config.toml
num_hidden_layers = 10
hidden_size = 160
n_experts = 32
experts_per_token = 8
d_expert = 32
d_shared_expert = 64
hidden_act = "geglu"
moe_layers = [0, 1, 2, 3, 4, 5, 6, 7, 8, 9]
router_score = "sigmoid"
normalize_top_k = true
routed_scale = 2.5
balance_loss = 0.00016
balance_bias = true
init_std_router = 0.00726
lr_router = 0.00171
vocab_size = 9529
norm = "rmsnorm"
norm_eps = 1e-06
tie_word_embeddings = true
optimizer = "cautious_adamw"
learning_rate = 0.00168
beta1 = 0.95
beta2 = 0.99
batch_tokens = 65536
max_seq_len = 512
train_tokens = 337200000
max_steps = 5146
dataset = "wikipedia_en"
Below are experts of layer 6 (counted from 0) of a mixture-of-experts language model. Rows are named router (the router's row for the expert), gate (a neuron's input weights, with its number), up (a neuron's input weights, with its number), down (a neuron's output weights, with its number) and show model dimensions 0-79. Each number is 50 + 15 x the weight over its row's rms, rounded and kept within 0 to 99.
After each expert's rows: "comes before" lists some tokens at least twice as common just after its tokens as in all text; "mostly gets" lists some tokens that are sent to it at least half of the time. This comes from a sample of Wikipedia text that the model never trained on. Tokens count by the router's weight.

# expert 18
router:42 73 48 37 32 56 59 61 59 64 42 61 41 76 71 70 46 49 48 32 61 35 47 68 43 33 53 62 33 37 42 06 54 30 40 64 47 35 43 44 58 61 78 52 60 20 84 35 25 52 39 50 56 40 36 43 50 59 31 42 55 59 50 58 47 56 91 55 49 47 40 43 41 60 52 72 57 42 60 39
gate0:58 73 41 60 51 48 56 99 76 57 47 34 36 56 52 45 56 49 58 58 43 60 51 38 24 33 64 61 46 65 64 68 40 54 45 66 44 45 59 27 49 52 65 77 53 56 70 50 48 28 75 70 77 56 12 51 28 53 55 30 65 52 53 77 52 53 70 42 40 36 45 82 52 57 71 39 41 38 61 76
up0:29 54 60 40 37 63 19 63 54 55 65 48 57 64 48 61 45 67 32 37 18 51 59 34 75 74 66 64 45 51 62 40 43 50 33 51 43 58 37 57 42 65 51 69 70 56 59 55 53 65 86 62 33 49 13 39 27 63 52 37 22 71 57 61 44 60 54 59 19 31 26 46 27 37 42 50 40 28 63 60
down0:27 60 20 55 60 43 30 61 56 22 62 72 56 32 36 62 50 51 92 62 38 75 80 50 61 51 44 42 57 76 64 21 56 40 55 31 56 61 39 21 56 36 73 45 36 34 63 55 51 43 62 26 37 37 33 37 36 46 56 63 50 56 66 39 73 55 73 83 44 24 40 40 49 29 57 65 57 44 37 42
comes before: " the", " a", " to", " in", " by", " as"
mostly gets: ",", " as", "s,", "e,", "a,", "),"

# expert 13
router:53 50 39 47 33 34 50 46 78 50 58 30 60 57 45 56 44 56 65 77 54 36 43 40 37 36 83 55 35 61 49 40 46 22 41 54 28 42 37 65 35 58 47 31 30 39 48 32 45 52 37 68 68 64 25 66 56 25 58 66 64 82 57 40 59 43 46 21 71 63 57 16 71 41 66 47 67 34 39 40
gate0:57 47 61 38 57 51 39 44 59 45 49 72 68 28 39 33 37 30 48 73 58 66 39 24 58 54 70 46 42 55 45 59 51 44 54 69 37 44 60 65 66 71 41 66 58 60 43 57 38 62 48 69 52 77 26 62 49 45 45 52 46 80 83 62 38 39 46 32 28 73 50 50 44 68 38 43 42 24 38 75
up0:46 43 46 54 59 50 57 43 37 56 37 44 61 49 45 56 44 39 60 40 66 52 74 61 10 44 52 54 41 62 46 83 34 49 31 57 45 57 49 49 20 43 68 44 26 43 59 91 40 64 53 26 34 60 56 77 54 50 28 62 54 33 31 27 77 78 48 61 36 61 78 38 82 49 49 40 46 61 54 28
down0:67 49 43 32 53 41 53 65 22 44 61 40 29 84 62 59 72 38 42 58 38 35 42 68 49 56 00 58 56 68 43 59 44 49 46 95 61 32 67 24 41 40 55 55 49 15 52 15 39 59 58 45 55 46 62 43 64 60 57 44 57 44 58 57 66 24 34 67 61 25 38 73 63 39 86 51 55 44 71 69
comes before: " |", " ", " 0", "6", "4", "2"
mostly gets: "8", " 6", " 3", " 5", " 4", "0"

# expert 4
router:57 49 44 40 40 46 60 70 31 58 24 30 48 53 57 64 49 54 60 45 45 55 72 40 46 55 49 85 51 40 40 14 70 58 59 86 33 52 66 58 49 53 61 46 64 54 47 28 34 44 35 57 59 64 56 39 69 24 22 38 51 50 51 75 47 40 65 07 68 31 66 35 88 58 51 75 50 56 59 52
gate4:59 28 76 67 40 54 32 76 50 84 29 57 60 40 56 39 71 54 36 38 36 54 57 36 59 51 27 47 27 11 59 45 48 57 31 63 31 49 36 47 28 60 45 56 51 61 43 43 51 60 74 28 47 46 39 35 70 34 30 42 60 19 37 57 18 39 23 29 57 78 38 70 60 36 59 57 61 29 37 33
up4:43 61 34 47 51 52 25 42 63 38 49 48 28 25 36 32 22 48 56 84 70 47 89 36 34 48 52 43 12 19 55 54 71 59 56 42 38 59 70 59 48 46 28 37 46 67 53 22 39 40 50 52 39 52 62 53 38 23 48 32 45 81 60 55 37 39 22 76 39 45 67 27 37 60 34 56 27 73 38 84
down4:69 29 36 59 61 47 78 40 34 47 72 47 61 76 42 61 52 10 54 42 75 50 29 58 61 40 30 36 63 61 37 67 56 50 59 40 68 40 45 39 54 39 35 67 44 27 47 39 47 44 61 55 45 50 18 42 47 43 80 43 48 49 43 51 55 68 82 30 26 50 56 67 59 59 50 51 60 75 68 49
comes before: " the", "\n", " a", " The", " to", " his"
mostly gets: " as", " for", " on", " by", " from", " with"

# expert 30
router:54 31 41 69 35 00 72 42 41 65 21 27 36 63 49 45 53 24 59 58 65 81 80 23 57 35 59 39 41 53 47 44 63 44 78 44 44 53 46 34 76 36 26 51 67 41 50 16 54 69 45 85 44 72 34 58 83 51 46 40 44 60 75 43 40 32 48 49 61 64 40 63 59 65 59 41 74 41 37 61
gate0:50 29 33 35 63 54 48 72 79 72 36 60 50 58 55 65 66 31 57 52 71 55 62 46 65 35 12 64 41 17 54 58 45 51 44 60 30 31 41 68 53 56 34 45 69 58 42 71 39 50 59 31 37 31 25 59 44 27 38 63 60 63 43 92 26 76 36 57 45 61 37 43 68 56 22 45 31 11 63 53
up0:57 71 59 37 39 32 79 47 59 43 36 79 42 84 50 40 51 56 60 26 51 63 48 28 31 67 65 54 48 59 83 50 71 42 69 40 43 46 67 51 53 52 66 47 48 28 60 46 60 42 20 64 48 71 35 46 56 59 52 20 36 43 49 48 70 53 91 37 50 29 40 55 42 59 69 40 56 58 59 61
down0:43 48 49 53 78 71 64 58 85 64 32 15 39 58 63 71 33 41 58 40 56 50 52 30 56 56 23 63 46 39 66 64 63 72 60 35 68 41 49 34 69 15 53 61 22 53 50 56 16 51 50 67 54 39 42 44 53 55 75 62 29 50 64 57 43 37 47 57 76 71 67 37 42 24 32 41 22 38 74 60
comes before: " of", ".", ",", " and", " in", "s"
mostly gets: " part", " team", " film", " States", " Party", "ment"

# expert 1
router:57 44 28 60 61 20 64 43 36 49 26 52 51 44 44 57 34 31 93 44 61 40 71 58 37 09 57 39 60 39 37 45 76 57 64 52 35 00 45 40 36 56 64 63 61 18 52 29 47 52 28 45 23 39 49 54 70 46 47 66 63 54 42 28 68 59 36 56 49 45 45 20 74 56 54 43 61 46 83 37
gate0:32 66 51 26 37 52 68 35 44 46 59 32 61 26 52 77 58 48 61 54 94 33 58 40 43 36 57 64 65 52 43 35 61 69 49 32 69 55 52 66 32 42 50 69 34 57 57 35 60 47 33 26 40 63 40 70 49 22 61 61 76 46 42 67 61 52 70 44 83 29 40 36 71 49 42 47 64 59 46 59
up0:82 50 45 54 64 57 25 85 78 70 58 54 41 75 65 47 35 50 14 54 27 51 48 45 28 42 16 70 26 38 32 74 67 23 64 56 25 73 49 57 35 44 44 47 27 42 48 39 69 36 61 52 73 59 42 54 36 58 38 65 57 29 49 72 28 73 52 64 31 47 48 40 20 44 31 51 56 44 65 49
down0:39 50 67 26 71 70 47 27 43 50 37 33 55 43 51 46 41 34 51 42 61 61 42 31 40 47 47 48 62 70 64 35 49 74 66 35 42 63 69 62 46 56 76 50 30 80 58 57 41 34 41 51 21 40 53 68 48 24 41 68 69 77 49 31 72 58 27 53 55 58 45 48 51 69 47 82 47 64 55 31
comes before: "\n", "-", " He", " In", " It", " She"
mostly gets: "′", " John", " (born", "″N", " David", " Born:"

# expert 16
router:21 51 24 38 44 53 32 56 61 57 29 43 38 53 38 43 36 39 44 58 68 39 60 60 22 39 47 49 24 51 48 43 53 25 56 78 59 47 70 52 37 65 49 43 36 45 57 15 42 45 27 53 55 73 39 63 56 37 49 52 66 72 53 69 50 58 73 49 49 30 54 35 71 47 56 54 58 66 48 57
gate4:35 67 72 26 35 61 19 50 81 67 30 47 48 25 44 42 17 58 54 58 48 56 58 17 60 57 42 63 48 77 37 45 60 40 45 50 39 61 73 53 68 63 32 53 41 87 40 46 37 52 62 39 56 50 28 88 39 35 58 33 39 42 66 61 32 43 68 35 81 64 63 24 34 55 48 55 51 23 42 67
up4:49 44 48 46 54 58 47 59 42 53 58 42 62 43 54 64 59 57 52 34 50 55 36 38 36 66 51 56 11 72 44 26 47 25 88 74 54 42 59 60 61 73 56 38 51 59 19 25 69 49 41 58 65 27 52 56 30 26 47 32 53 52 52 54 40 29 84 49 38 83 19 36 62 63 54 58 60 55 59 61
down4:58 32 63 66 44 60 63 60 19 39 52 54 43 67 61 62 90 87 40 51 51 20 39 65 33 45 41 74 57 33 44 58 64 40 53 46 79 61 69 56 07 46 35 41 36 08 50 48 61 43 17 39 51 34 72 22 46 48 36 42 34 31 57 57 74 52 55 32 54 49 36 56 62 20 53 40 57 74 52 35
comes before: "\n", "-", "|", "The", " The", "In"
mostly gets: "\n", " by", "==", " as", "),", "==="

# expert 22
router:44 25 22 64 35 28 55 48 36 37 56 50 52 57 61 51 23 34 52 51 57 78 70 65 55 53 50 60 27 46 34 79 77 36 59 59 21 45 59 44 41 48 42 60 48 50 71 31 47 67 56 59 40 53 24 30 75 40 60 43 43 42 85 33 56 45 80 20 72 53 47 58 38 66 47 50 50 23 58 45
gate0:49 41 37 28 65 67 46 57 40 40 33 70 49 48 42 45 02 42 60 47 41 83 73 26 28 55 48 60 36 29 53 56 30 45 53 55 36 49 85 33 53 63 29 63 63 50 33 46 75 35 32 69 66 55 68 54 41 39 65 64 51 43 47 63 74 38 64 63 45 50 30 48 41 57 77 25 41 51 22 50
up0:44 44 28 74 50 55 85 33 62 33 52 60 60 62 16 51 51 47 66 47 42 32 41 82 49 31 52 34 67 34 33 69 69 32 52 33 65 67 37 61 56 60 49 46 33 55 47 36 40 55 33 49 52 32 48 45 62 47 45 48 64 47 47 54 57 71 27 62 26 30 48 31 42 33 41 46 39 60 61 64
down0:16 48 60 42 55 22 80 45 39 79 41 44 32 67 39 51 33 63 69 39 61 48 55 41 55 77 41 49 82 57 55 34 57 78 67 31 64 56 50 60 60 68 49 55 56 90 55 37 46 67 55 34 66 39 46 81 41 32 82 26 38 49 47 41 49 53 64 61 47 86 72 42 23 46 53 76 77 68 49 42
comes before: " of", " and", " in", " to", ".", " was"
mostly gets: "'s", "ation", " that", "ity", " film", " States"

# expert 28
router:41 46 65 58 23 33 44 75 41 57 55 59 52 72 42 61 47 42 48 48 50 56 44 35 47 26 67 59 45 62 48 57 85 25 29 54 21 46 49 41 38 35 54 30 46 38 52 52 36 54 56 39 55 47 37 48 53 39 54 52 41 71 58 44 45 54 62 44 71 89 57 26 63 76 44 85 76 31 45 60
gate4:57 35 65 74 33 49 51 77 52 25 36 49 56 56 67 51 60 45 32 20 52 61 55 41 47 62 54 62 66 55 40 44 57 48 46 34 48 44 49 51 51 71 69 41 69 51 67 35 49 67 67 30 56 43 37 59 43 61 56 57 45 78 67 76 44 33 71 55 40 74 41 33 69 37 42 77 65 24 56 50
up4:48 42 49 51 30 43 49 47 64 77 66 42 55 54 59 65 32 45 60 51 62 69 61 57 52 37 57 43 73 52 51 36 83 64 64 53 59 48 51 60 44 56 70 53 23 62 29 22 61 39 15 65 51 73 38 45 45 97 74 66 28 41 37 49 54 50 50 72 36 25 57 63 65 69 35 57 45 25 43 37
down4:56 87 33 12 41 38 35 58 56 72 63 18 59 58 36 42 48 37 41 46 54 52 31 58 49 56 64 50 59 33 57 61 20 61 54 53 61 67 68 48 47 25 57 45 46 33 74 70 56 48 78 31 54 16 30 56 60 43 42 42 57 74 44 66 64 58 08 73 12 35 54 38 53 67 69 32 61 56 47 49
comes before: " |", " to", " by", " ", " 0", " as"
mostly gets: " other", ".0", " more", "′", ".5", " new"

# expert 17
router:52 21 41 56 05 29 56 47 68 57 50 59 36 65 53 53 38 12 78 53 48 67 75 46 65 43 53 43 54 39 44 78 67 00 44 68 12 66 49 47 31 36 48 28 41 33 42 42 24 60 64 66 57 56 58 37 64 53 62 78 45 66 61 24 57 61 63 49 47 51 45 35 55 56 61 67 50 51 43 66
gate0:23 59 35 55 45 55 60 32 60 73 62 61 67 66 59 39 43 82 65 71 57 61 79 53 56 59 43 67 31 52 48 66 91 54 61 45 41 31 50 58 53 47 47 56 41 70 17 65 40 66 66 51 49 60 39 23 36 42 42 46 54 81 49 44 48 56 41 40 49 28 21 57 41 33 46 49 59 37 34 63
up0:31 48 46 50 37 43 65 84 59 71 55 46 61 67 73 51 65 48 63 50 61 56 70 51 48 52 55 58 42 57 47 68 46 73 44 52 43 58 71 50 54 50 31 30 55 47 45 57 36 60 88 50 71 72 49 15 49 57 41 56 62 40 50 48 23 62 20 27 30 43 34 64 33 50 21 56 67 58 40 63
down0:56 55 46 61 34 54 37 35 25 44 64 21 65 19 52 54 51 62 35 56 63 73 36 18 60 35 10 35 46 54 41 69 28 56 56 62 39 38 44 75 29 43 88 61 62 44 38 32 41 59 14 19 32 45 42 43 60 45 59 54 69 29 45 58 37 65 55 51 61 85 49 77 50 42 50 38 39 41 69 49
comes before: " |", " of", ".", ":", ",", ";"
mostly gets: " 0", " 1", " 9", " 6", "}", " 10"